config.toml
n_experts = 64
experts_per_token = 2
d_expert = 192
d_shared_expert = 192
moe_layers = [0, 2, 4, 6, 8, 10, 12]
router_bias = true
init_std_router = 0.0178
tie_embeddings = false
lr = 0.00647
batch_tokens = 131072
train_tokens = 587500000
Below are experts of layer 4 (counted from 0) of a mixture-of-experts language model. Rows are named up (a neuron's input weights, with its number), down (a neuron's output weights, with its number) and show model dimensions 256-383. Each number is 128 + 32 x the weight over its row's rms, rounded and kept within 0 to 255.
Before each expert's rows: a language model's description of what the expert responds to; "comes before" lists some tokens at least twice as common just after its tokens as in all text. This comes from a sample of Wikipedia text that the model never trained on. Tokens count by the router's weight.

# expert 62
Time and place prepositions
comes before: "the ", "a ", "his ", "200", "201", "199"
up0 [125 130 149 122 113  64 120  45 131 127 114 193  95 133 111  99 112 143  76 128 128 119 182  95  81 125 107 144 162 180  97 181  58 152 186  94 110 126 148 159 118 150 146 111  79 130 109 193 143 135 155 160 177 141 117  51  90 159 133 108  69 156 143 149 142 140 114 161  96  97 127 138 131 111 102 157  87 146 114  96  90 104 161 163 169 122 171 122  92 121 102 121 110 168  86 142  87  67 118 136 196 126 112 140 104 110 187 135 197 172 137 125 129 189 204 105 169 136 111 115 151 203 168 141 212 159 101 139]
down0 [143 119 156  99 115 128 158 135  75 113 110  96 117 108 147 147 122 189 124 143 138 132 171  53 118 139 171 152 131 129 147 144 159  97 123 138 184 145 140  72 106 148 133 186 152 145 122  83 140 132 210 136 141 141 179 100 138  74 174 184 142 111 165 144 107 124 131 173 132 181 127 120 160 114 128 137 152  95  66 140 175 124 125 175 130 172 176 106 164 166 169 132 153  41  82 105 133 134 128 114 166  70 195  93  93 117 132 129 145 140 198 132 132 138 104 103 170 118 104  78 146  71 126 141 110 177 196 112]

# expert 22
Clause-subject pronouns
comes before: "was ", "is ", "had ", "has ", "were ", "also "
up0 [151 101 172 129 126 110 182 145 101 133 104 110 133 188 131 197 197 101 108 111 105  96 157 102 126  78 110 133 158 147 106 127 133 136 160 138  73 115 152 163 116 158 183  88 129 136 106 101 177 175 137 135 132 127 171 152 142 198 174 108 134 129 171 199 134 127 158 133  82 120 151 151  59 114 109 163  79  95 157 139  81 122 156 126 174 113 139 128 154 153  73 167 157 155  86 124 145 202  71 134  53  95 112 150 111  76 136 132 143 207 160  72 142 109  92 140 111 152 132 107 117 168 157 127 143 103 115 118]
down0 [144 180 140 167 148 118 113 128 167 107 119  91 109 136 178 120 112  95 126 125 134 187 166 107  85 113 127 170 157  89 199  91 154 119 138 106  88 107 128 138  99  84 100 137 141  96 148 121 115  75 118  64 137 147 134 134  87 191 184 132 162  93 162 180  51 155 174 114 157 144  96  91  79 104 131 109 144 110 147 122 132 132 164 135 172 137 133 125 172 115 116 146 109 206  98  94  82 141 122 136 138 152  73 111 154 186 139 153 133 131 137  98 118 146 130 167 150 101  83 130 155 155 134 169 134 130 143 119]

# expert 52
Parentheses and dates
comes before: "201", "200", "202", "199", "198", "197"
up0 [123 150 161 134 145 142 135 127 183  89 137  89 150 138 109 127 152 115 153 111  92 157 187 158 145 164 148  33  80 181 133 114 167  87 166 108 120 151 120 136 147 115 160  88 184  83 133 114 149 181 149 178 105  95 126 155 118 110  79  96 164 122  94 123 161 173 171 155 174 154 135 194 160 153 115  86  46 113 125 114 104 103 161  71  93  64 125  99  53 143 171 114  74 110 155 156 192 126 164 101 141 116 108 140 147 154 146 155 110 142 188 121 130 102 111 152 123 157 126 111 158 150 170 120 136 159 179 185]
down0 [171 104 160 184 110 200 136 150 165 120 146 114 108  89 142 122 111 102  85 163 158 153 107  70  90 158  66  78 143 122 153 109 147 108 124 102 145 115  77 144 110 178 138  44 100 143 161 122 120 145 109 121 123 120  85 163 121 125 117 134  58 174 104  93 123 144  85 165 116  97 105 114 159 159 117 125 148 116 133 132 221  81 161  89 160 124 109 125 157 117 161 160 120 137 118 173 150 114 115  82 150 140 135  77 155 114 227 155 160 138 134 145 155 152 125 142 126 170 100 123  88  88 132 118 100 113 163 158]

# expert 61
Single digits in numbers
comes before: "–", ", ", ".", ")", ") ", ","
up0 [158 107 120 170 143 105 100 142 126  96 135 184 121 129  92 169  72 168 162 103 163 135  78 147 136  99 120 177 151  86 135 151 210 157 123 133 112 144  57 149 152  99 122 117 163 126 121 164 100 139 114 115 144  70 142 167 166 108 139 184 168 204 127  94 150 116 129 191 204 140 107  80 157 128 154 117 164  63 144  84  52 128 105 136 115 126  94 120 162 158 152 133 187 121 140 136 127 158 110 123 129 129  99 136 159 205 112 167 140 109 119  62 162 124 122 145 140  84 107  95 140 142 120 126  97  90 160 147]
down0 [ 90 144 106 174 121 152 154 132 112 149 123 145 145  94 126 135 116 166 169 108 133 158 170 117 111  98 102  99 132 136 161 149 108 128 110  83 157 149 158 136 108 155 137  68  97 112 130 104 174 162 102 140 123 143  87 143 132 135 198  96  69  46 103 141 136 148 124 152 115 129 179 131 146 194 134 127 132 130 141 146 103 196 148 123  93  59 188  86 180 131 179 126 107 131  99 165  79 100  95 148 163 174  99  73 158 110 141  60 135 156 138 129 105 155 117 139 118 153 140 105 145 144  93 143 128 166 132  96]

# expert 38
Plural noun endings
comes before: "of ", "and ", "in ", "were ", "are ", ", "
up0 [133 122  85 146 117 142 158 117 165 138 162 107 156  61 109  45 100 116  88 112 168 159 138 105  81 128 149 157  89 104  93  94 117 203 149 112  97 113 138 113 169 155 121  96 144  68 128 199 154  99 146 196 113 115 180 155 153 104 120  44 133 113 166 169 111  83 122 114 118 161  96 147 149 110 149 102 102 155  96 124 135 149 156  83  83 130 161 168 138 171 147 145  93  86 121 108 130  94 132 185  91  90 152 134 111 111 105 117 176 105 198 118  91 128 103 159 113 145 119  89 144 115 120 142 123  89 119 124]
down0 [112 161 156 134 143 110 136 144 142 128  72 128 131 111 109 141 121 147 155 173 169 101 139 156 154 156 118  85 131  87 139 148 133 104 142  67  93  97  50 124  94 201 104  74 152 112 190 115  98 159 122 122  90 192  54 106  70 173  90 153 111 116 127 176 179  79 125  65 182 178  91 102 148 162 158 115  68 150 144 166 138 142 107 138 151  97 141 128 140 102 178 184  63 119 143 113 174 132 126 121 169  97 160 133  93  95 120  71 148 173  80 142  98 146 147  98 142 127  92 117 156 152 165 132 167 117 116 117]

# expert 40
Introductory phrase ends
comes before: "he ", "the ", ", ", "it ", "she ", "they "
up0 [153 181 112 140 133 121  98 139  87 162 113 158 154  99 113 157 221 158 110 146  79 106 148 166 103 100 133  88 130 183  90 180 105 147 108 114 148 101 141  84 159 162 174  54 137  51 104 133 179  99 128 118  97 133 132 152  91 101 147 138  51 164 108 120 146 147 159 123 148 131 123 121  63 179 142 135 160 122  89 148 121 169 105 154 104  91 149 103  89 116 181 104 154 132 146  87  88 193 158 128  96 147 132  71  81 109 147 132 135  98  92 151 142 139 109 130  96 160 160  74 121 134 172 126 142 153  88  67]
down0 [ 76  45 128 124  73 197 154  64 168 115 163  97 148 138 115 122 116 121 127  89  97 149 131 106 155 112 130  66  96 150 166 126  96  79 125 111 105 152 181 150 145 114 140  90 127 144 122 130  71 122 129 148  51 117 107 105 109 107 126 122 167 129 124 158 145  92 160  82  86 171 109 138 134 143 134 148 128  52  75 197 157 192 122 154 104 133 167 105 152 162 166 160  97  93 167 178 115  87 107 135 155 116  84 133 117 131 130 138  89 145 140  96 164 126 155 111 145 111 149 166  94  96 160 100 145  77 117 137]

# expert 10
Mid-word letter pieces
comes before: ", ", ". ", "'", "-", ".", ") "
up0 [150  72 104 166  99 150  80 134 123 120 158 124 154 134 123 101 137 181 141 114 126 173  84 143  99 110 108 165 170  92 108 124 105 147 157  80 113 111 129 167 131 138 142 107  80 130  99  89 132 120 101 192 171  98  75 153  60 124  88 132 118 110 125 116 161 184 124 114  94 147 134  83 132  72 122  93 106 143 122 128 114  86 121 158 150  98 122 109 171 137 119 130 162  86 116 162  90 108 151 146  84 150 140 106  93 157 173 144 109 136  50 177 131 105 100 135 127 117 166 135 105 130 126 183 133 143 194 104]
down0 [155 112 116 149  89 126 118 104 117 162  96 129 102 129 140 135 130 158 137 104 101 187 149 122 119 124 147 112  60 112 133 195 174  43 105 144 111 168  88 172 124 132 165 185 135 163  64 167 150  67 165 100 175 144 152 169 143 136 123 136 148 131  91 145 181 134 215 169 164 113 110  75  92 164 143 178  67  92 119 167 112 151  91 132 146 106  74 130 150  74 101 177 162 131 107  79  95  84 128 170 167 143 128 157 119 122 103 153 187 133 154 113 112 106 140 100  98 103  78  73  86 113 107 104 140 125 133 118]

# expert 20
Acronym endings, organization names
comes before: ", ", ") ", "; ", "-", "'", ". "
up0 [139 120 125 139 145  53 135 148  98 121 205 116 117 153 169 153 153  89 123 109 114 126 119 131 127 185  72 142  74  94 122  83 134 174 131 110 162 166 189  95 129 117 124 176 134 132 116 179 135 162 105  92 114 134 144 146 128 139 147 108 125 126  76 123  95 156 106 108 162 102 140 130 190 113 127  62 224 172  52 153 140 151  88 152 105 135 138 109 162 146 120  85 141 184 153 154 145 122 151  78 147 119 151  87 170 122 112  99 117 104 162 124 166 109 125 129  96 144 101 126 106  79 152 135 119 177 119 122]
down0 [198 136 190 124 128 100 177 153 184 118 189 159 142 129 128 134 164 147  81 160 149 158 106 110  77 124  98 126 121  95 192 156  94 164 104 162 150 136 137 124 142 169  79 153 191 163 154 143  68  65 131 141 177 112 119 158  93 101 139 147 144 171 101 168  92 140 148 111  85 113 121 174 114  57 122  97 145  70 169  77 115 177 120  70 133 119  94 165  84 132 178 126 184 104  59 134  88 153 121 126 148 128  83 143 157 157 142 111  99 120  51  59 167  97  79 137 135 149 152 130 127 126 122 162 126  99  79 187]